Weights of a small mixture-of-experts language model, trained from scratch on English Wikipedia: 12 layers, 27.1M parameters.
Below are experts of layer 7 (counted from 0) of a mixture-of-experts language model. Rows are named router (the router's row for the expert), gate (a neuron's input weights, with its number), up (a neuron's input weights, with its number), down (a neuron's output weights, with its number) and show model dimensions 0-127. Each number is 500 + 25 x the weight over its row's rms, rounded and kept within 0 to 999. Numbers have three digits each.
After each expert's rows: "comes before" lists some tokens at least twice as common just after its tokens as in all text; "gets" lists some tokens that make up at least twice as much of what it gets as of all text. This comes from a sample of Wikipedia text that the model never trained on. Tokens count by the router's weight.

# expert 83
router:495466527477508519501498498427516498526520509486516521453525527510484474462484525536497525482540540531503509500519478529460472467481485480497534506492502530475519479540453488520479516509497533496526477442521498478486461510480495492486474493486491482489469461451563471529504484535508469480503493504503473541470451481468475514524501492488487495483529511542483519488507479465497461465494
gate0:523525465511487430525517515506505492522453514507516508504492510461524489468554469462514520493492466483514505476488488498477449526515513465461506502518529488456557525472521537508492458504501517492512469494492449505490496535479501478494512522439491486513490512510515525485523533520497469530427528466493514542520480475537514459505499517478505522510492510519487508498513499540477461487474
up0:502482481532505511461478478506501538511479506508478518497477484531493506497481508558497525534444544488523476526539480470509535482481506464507537507521547459523470501510488481501550501488464498493487521474469541518495506471494484520480508487514464510485477524474479487535544532462487515513498475515554496513500487483473532470510508511552528499497493546482552488538471455523524505458496
down0:434519488511479518513471530506506516461500537483496514515518544497448510515492503495506508509535505490510493486495557503502528513486528519523498511525499512490531489509480522569521459482495475529523464508505514552485513514548477463475455488513524502522488481450475489495500525511504534500505499515449495509517521492422527501470498458474482497451536507479522515464488491522459500469511
comes before: "\n", ",", " (", " =\n\n", "us", " is"
gets: "us", "a", "ia", "is", "i", "idae"

# expert 90
router:479488515510499534533502489461516520464489493482496515469490527493489488502478509520440546517501531509495498471547507530482506467511502516524516523424475511491542495518456477522503489535509496483526508452482512526531472465479521471516462492470529502508485483477531495500465493512487462505520477503542473552501489474476479539487474481506520508503542523539490491522570459495477490486530
gate0:504484496485515468480509480482503482456477488485469519501488508492510535447506446494479536508486529462512476549543477507502470508528517501493475460498470525479471461492484499531520486498514501475505511458499483530529495482496533480487495556484517530474514518535535507529539480507475469435473486474525485475508500518474517462493514464503481500484512537447575494487505487542513470509503
up0:523540546502519484552465498551517519511487501520502479481510485494532480511451488510518490508444510505477553524481530510506536488483462488535483509496473467497533495500473498558537535479461493515511503473517474500443488517549469469500528524519512517559490518448510528511521503508477486506505517523487484517489518494492487517530486503542489536519480486553474476493449483509492493501487
down0:484503529516493538537526484475483483494509550543472522456496494519490477435505487483493489518540454487494540484460504508516525485482511463497497469500495529455528499512516516465484555517532459523494477493467497532516517529515472484496460487515475535492499516517486471534480509476502502537483508511503527449505490461443476515487498507464532506519480480482491472500535472491469550531523
comes before: " The", " He", " In", " It", " This", " She"
gets: ".", " that", ".\n\n", ").", ":", "\"."

# expert 47
router:496463533505504486532469467456523508503510494468496517493483512518508518470494490540483523534547533518549485519542457517485497469506526536489502497458503516470555535500463498499495489521501496483527498484460525517503475466484514522525492512502520481486499460464524476486508508510460495492475479504502496530502457466466465534523484491480520497493527494533475514474569435502451478459500
gate6:473496494504566538495502513509487499509532496476490504462507497500548488494482496507438494554474509512575488465453503454550515509502519518483474510522478518535475462451495494527481532474487484479479459510504507493502527512499525508534539534490518509479509471561507517505455520509493503471469494505476508500460490481498501475498498512507476488546474473485547502502528454492475496522511
up6:500477514529490530493467495523512478526483543466534527492518513494516480520510494509464525502499480488448459501494451507517534494515533520472489509536532463480463493510456548516547539515539490482497509486476510525415504494528504492525526501496520478500495539515518492476493524505490496516500482485493504463502485484507547566496499508501528438475512542450488531503522532507517498489504
down6:536473477473515521499521484497491555447516484516475526498523494534489475559570461507539492478504463565503464493538510490469502505504489476540522568468535495523497521487501497488504496539483506517502494498534520495495487498510448491502491531485526526533504508493476497498535499497505514500505477570465512491489482487516522527504567513480507471492515502517504462496529503533502500485522
comes before: "|", " |\n", " |", "0", "1", "2"
gets: " ", " |\n", "′", ";", "0", " —"

# expert 107
router:481482567463521508513513497471483548519510501479479528509526543502472470482497488510463495512549500517479498483543499520438495474509510563472521530504499515466535504554479510516534482498507514484485479457495499464520471498486529450509480446460506505523501462490524492516508492486517506474480493526486485532492485479494522540502474498473532501481533508522508493507540471464498509440481
gate0:522506511520474560534512497486550443525524498471491454483501459495531541543506538459492504433492526475470476484495511481501467478503478529525494541486487487512425507512499500535502500554481510513498491473482463504522494512499438470562477492470480474526467489485480500487484502530527526510500496532492478497497496496485489493498488505516492435504520515485503499501490489520497483490516
up0:434488499490496500474481548488523522514491459475504495480471488460503508513478520553515466512489527513509496508523499543500547507523491473546506510503505486462475510536468482425448487493506483491492468480500525503466505556508498518460497491537491509493544460532498478502522507495486545485496474492491497504503469524515511492511485462485460507506486488467527490490457518422496495496530
down0:471514530488540495502457482482554530522524552500491459529553484514517479504506470515529478493497484478499509506524496498482480492485509500530463473467521492502485514488556520386482491460465527489506523508545480478511537548478506481482499485507499541542497481506486487461517519533518479518487507505475487486462488485503512560518506506500523484515533524477496519487495507493517496494491
comes before: " was", " is", " had", " has", " were", " are"
gets: " he", " He", " which", " who", " it", " It"

# expert 116
router:492498547490506530517455504486513538537494497487528574500523530473539523481491489518438519539496550517541513483501495498463516486509500515525544485505518505466530490527481498534523477465530489500514491471488492501506488500477511499477467492486508494516493462494505473517495479511498477465491457475516507542467509441487437525491471490466519509486531531552501517454542482492486493491499
gate0:519497476542486505514468501530477472525481477501538479517476517486531468501457526520455483475529513466487485476499520544474481480523515532520493473536548492460493474481496475499561512474472479523473529496494429482505531489501517458524465490556517501497504487487499508479505505504555513497488456503479476493500506493521483479486500532467517473488479495543502493471496551501460458532480
up0:503481527493485509503511484489494509528471487538488460493478531458516481525493559497441479514497542476463496472504502528504450475505490517505453471547523474500525479489509470524475529435522466479500503486484466505536528519474504455516448501495514492493478508496512514542500485484482475509508508482523511502466528514480532468499483531489513511466503566555537482492507524532485514476481
down0:438531489518477444528520499527539466510518465499484509551515460515530502479509504509499492532490470546498536503517489501511483525518524515499504476518481518480476527467527507521530492484507514479494487503481497480518471529534525519474528502488522580512473522468491497516518520475488541544484495497494469472478517503489481505508490476528458524521515493528575522547492507508561491482510
comes before: ",", " of", ".", " and", " in", " were"
gets: "s", "ers", "es", "ations", "ions", "ings"

# expert 112
router:526444524499491530512474515438499500516493499487531525477547524482511503506491501521488521499526503547497471500529482522467470496507487525509525558486505525473528498501453539519474497500509515489515506479483443518497449507499509510487474452490522487509489472478553491478484477520492476476487470480525464535476463440498478524469522466466525472456515502503510497507529487477481457478537
gate0:543492536535495503520505477493486535491506526445525445515493499481466476498552488519507440492498536482492509438509491497503476490465520485473483461495521477544541500521501524488507514539487485482451468499483511476499545473502519482512513522491510464474519505466495524503503512479507462483512507512508514426512474474460519447474483512513441495503516513493527492510469517479501491491537
up0:501512480446464464495490472455442493497515496484538498504507486518522482521537469515494500465487514462483554491474487477484505497496500502458522506506482519477483552495542454536481483455472496469544497487514481488505498513505497498449502545485539495554460477490513494518462502482550508503481505465520526503485471548471499491514477496501485483446495542476479459525498505526503483504511
down0:522503521503510483509483437465488467518534476416507515541528547510479515484509529480490500505539492478511529478507453491517499535494501501534518462520501520497454478506504512526492511451529556503500470540511500486479492473494528479495504494466517478486477485497458504505492465483521466514483460501515513500530495564492527457502483508498483439509486484532516518501478529466516515468518
comes before: " ", " —", " -", " M", " Yes", " L"
gets: " |", " (", ";", " –", " -", " was"

# expert 118
router:521457497508504515503472508449510507511504496459516534468538549490509494502462513507466508516539502532477476492523487514458486498491505509522525532497516541474539493508442506502471495496515495511518489495474438527496459475496494484487465451471530490498481444487549469479488477499503475485513443492498476540494454460493476542472513486480515480471519480510527491498530497458504487491544
gate1:507493529452495457518514460486499504554483531442476464485537491499487513542506540510527500508486487480498462489466490501545529513535470511478543489490498486522488536496479458510508484488518568492493570494474495496530528532547478488531517491491529507537483486505502502496506505498483505495490538481507490489486518443525530497487462497499489508449511456512515475471500503480528545481512
up1:505476521498503484500519499488514478517497521489466502499512486514487473499526578517509538461494518468541498503480500508520525497457488489443482477489445518530464525483503463488506495537482504472518530499487532475516507562534438509581480495466526507497500527481465461526498476492492508469481518498510479523485503447506506518533477509505496496471483464498499533475506533509507515451497
down1:507476502456464478479497529527514473498491531500501452477532508470471521456511505476504450527503497518506500503500474483490537459535499482493491490573528524504556492494492497462462532503504474487476485512497444486509480549484524514453499501511524503472536481519503500477534484510469435519476509505483505530513475513506528474511498487500505472509481432491502463503503503469501517475558
comes before: " ", " —", " +", " M", " Yes", " Chevrolet"
gets: " |", ";", " –", " -", "°N", "aged"

# expert 88
router:464467504501495537495497474458522493475504490474501507491497531477471482485499494510449522510518519504484491482543516499459513469477471525542525515468483538492531490517460516515495491509499500501529479423489506526524483495464522466517467504498531491481502451513524490471496502526481462503506479490519464557487491454449506525504472485456536505506546490530492509522563460499486486483534
gate0:518483514499505484495496484504478515527497517498492510457499500480545472484538536470546482514515557475474459495496492486499501513474500549481504516528460448481562526506496497508502516504525495502487513514516509446482489480498536475480524537480463466504496587461487502496476541530522516518499487495562487477546488510501460523470508494490500506521514517468500496490504474516517464530546
up0:475504508491497481506501493512557510461466484498502452501494503507478478491467429533443489483497439531526545490470542520515519519521482462507521475508512537472474498495484456478504489492509519501520503483499527490526491528494502510531491491535497496537532492523537469514499466433458523457496484469484544492508503498496523482532495466485460480505514481544515493492465498494470508469468
down0:473503488518501488499489477471520503505518527472528565480516489486529460476482522527469531503507508474491481497511511487504497437498470528491487539491517474478527562499486525533533505468479528493504496520446511519475473480514518560450511509527458491455533520479535508503487503490492495472527514458511470488523502564494485464499518520500501478510492513522451468481481517478453528507520
comes before: " The", "5", "8", "9", "6", " He"
gets: ".", " had", ":", " has", " have", ","

# expert 27
router:523464515496514490523480509447527519515513498451515546486496542489504511464484518502486537497528526537529473500522472503452508498499484498511533520479506528451538481509469510490480500480535486513508492511491481502499506468500478505514485465496527487489479436457526479484491496512499474488509453527517476545482445478496465550503522498481517505501538480530517465512571482482479491454546
gate8:511448502489542476485510533516498495475516472516503473551484540544480491475468469515506509539477505487516464547494486467512478496509518522496464504509525466533480538487478511506520526486530514526483516485462533510515445485463501555477488506497502494495492524484471454531525510507571501482488503523508481509462525551527496494467509509526483528457486531505524512456512500544492484475514
up8:543577487508507491479500488494485524518464527526500485494497483501491489511465510538508491527473489523515531508500485480495478500475493501511493548481479492492481506479533493497523509510476483516441527484500523487436500502491507472543508508537472512545486541458476520501489476490491509512496519481476503538460511471535466537458485527427475517493508547537486512507515443492556517504495
down8:464490468483516470470555483516458500489499511504497496506496492507517490521462481510507482480489498432455525500493495480528535510471492479502458491470451492467521519530474511532492508524517486528482480499519446530497472479487513500486537512504488500482457492532545516530550503509510527511534482513437496458546512527497524479525499499466508485475493468536500493489538545499496498476560
comes before: " ", " +", " —", " −", " ±", " X"
gets: " |", ";", " –", " —;", "%", "%;"

# expert 52
router:524444523484511508514485503459496504528519499466517520482515545488490530531468529515474489517524500540502520489522502525459502462513504507526500541511518491466533489552467537507485515498515513486513529489499450513543464472513538532517497483491473472492485451499539494478502498517523473506484429517498452524466471473473485521482483491492520469510534483504499502492543460466468447505510
gate2:476550521468499474514477537494495460512454528484507529477533489496491525499484480487519485456509542513499473485514501533490480529537488457498525504538493464503485480519507531441488505464562508463512499477497541482513488491542486513469514479503532490520503553487535503490508494516494506441491548422515512526561484484502499486526467488508490494498514465496476484484487493526506518505495
up2:444496487510542473556508522526506538515472516528494494490509436498461544496449526480513462494474482527519506485466486494463510528484457465473502559489449510489510512465475475516476493495519493513485495506479549516508502454502462433487504499500516543478489525520470521506499504474491516521501462490484509510503469502510475484497473513515485503474441493542489487501485503516508474508461
down2:494481469483510500549495475515473518542501465515540506487472488479499515492519499478492522500534506455518483534470497497523521526530454576488456567466559479481448456525494509484506523500460502481508509515492505504495470509510514516523485521504511513467509493464477473514494494497528510527513508508557492487501500512502527516470519494513481530524451549467489527497496480504498474561516
comes before: "-", " member", " American", " new", " species", " year"
gets: " a", "\n", " an", " first", ")\n", " one"

# expert 82
router:500492536513491522553489498470505539472503486460517508476501517489503484510487512527439522482504512542505501473545514521476500459517507493530546534430502501478520496528467482534514484522536487492515514456491512512506474472477512492530458454470492490522483449476537497487467479520478492486516458497505495540498484457473475555476496466492536491501528516532498503522521476500493489468541
gate0:464491476459516466483468497519526510521510536541519509489497511501546463484487497517521504501490460517507486542502502486506514486541481483478518481482518480545517488530517445484481490473545465504503509493512533532486509497526446504500410541463468497494520512518514462512539483530490510516459530515518521498483494505481494494473544466496476475479500520544446494509519504483533532493522
up0:506481501534498529487481511514505481483516497536497470498470526484512473537531469492514467514516498514488475511484488484486497509493513536452530488509468439495519509544506481524475488498527486525507474467521501493513554452539493542499493529483481476510441476486490492506465502555488484493495470500498453535541442486521478489468489462462522505529561464511476503520487496529490540485530
down0:460492531501518489515503474491494473519486515487474515541547540510477504457507530500530519489514497436465494532495508477471529497441469511504510532513496516498416529479498536479495493502465518501486522532472480500489463521489471510491513461524493477518531517500478484517508502552485494543528463475484484497445520511508485451485491493503494535484455486476485494519504544472471478489468
comes before: " The", " In", " He", " It", "==", " This"
gets: ".", " that", ".\n\n", "-", ":", ".\n"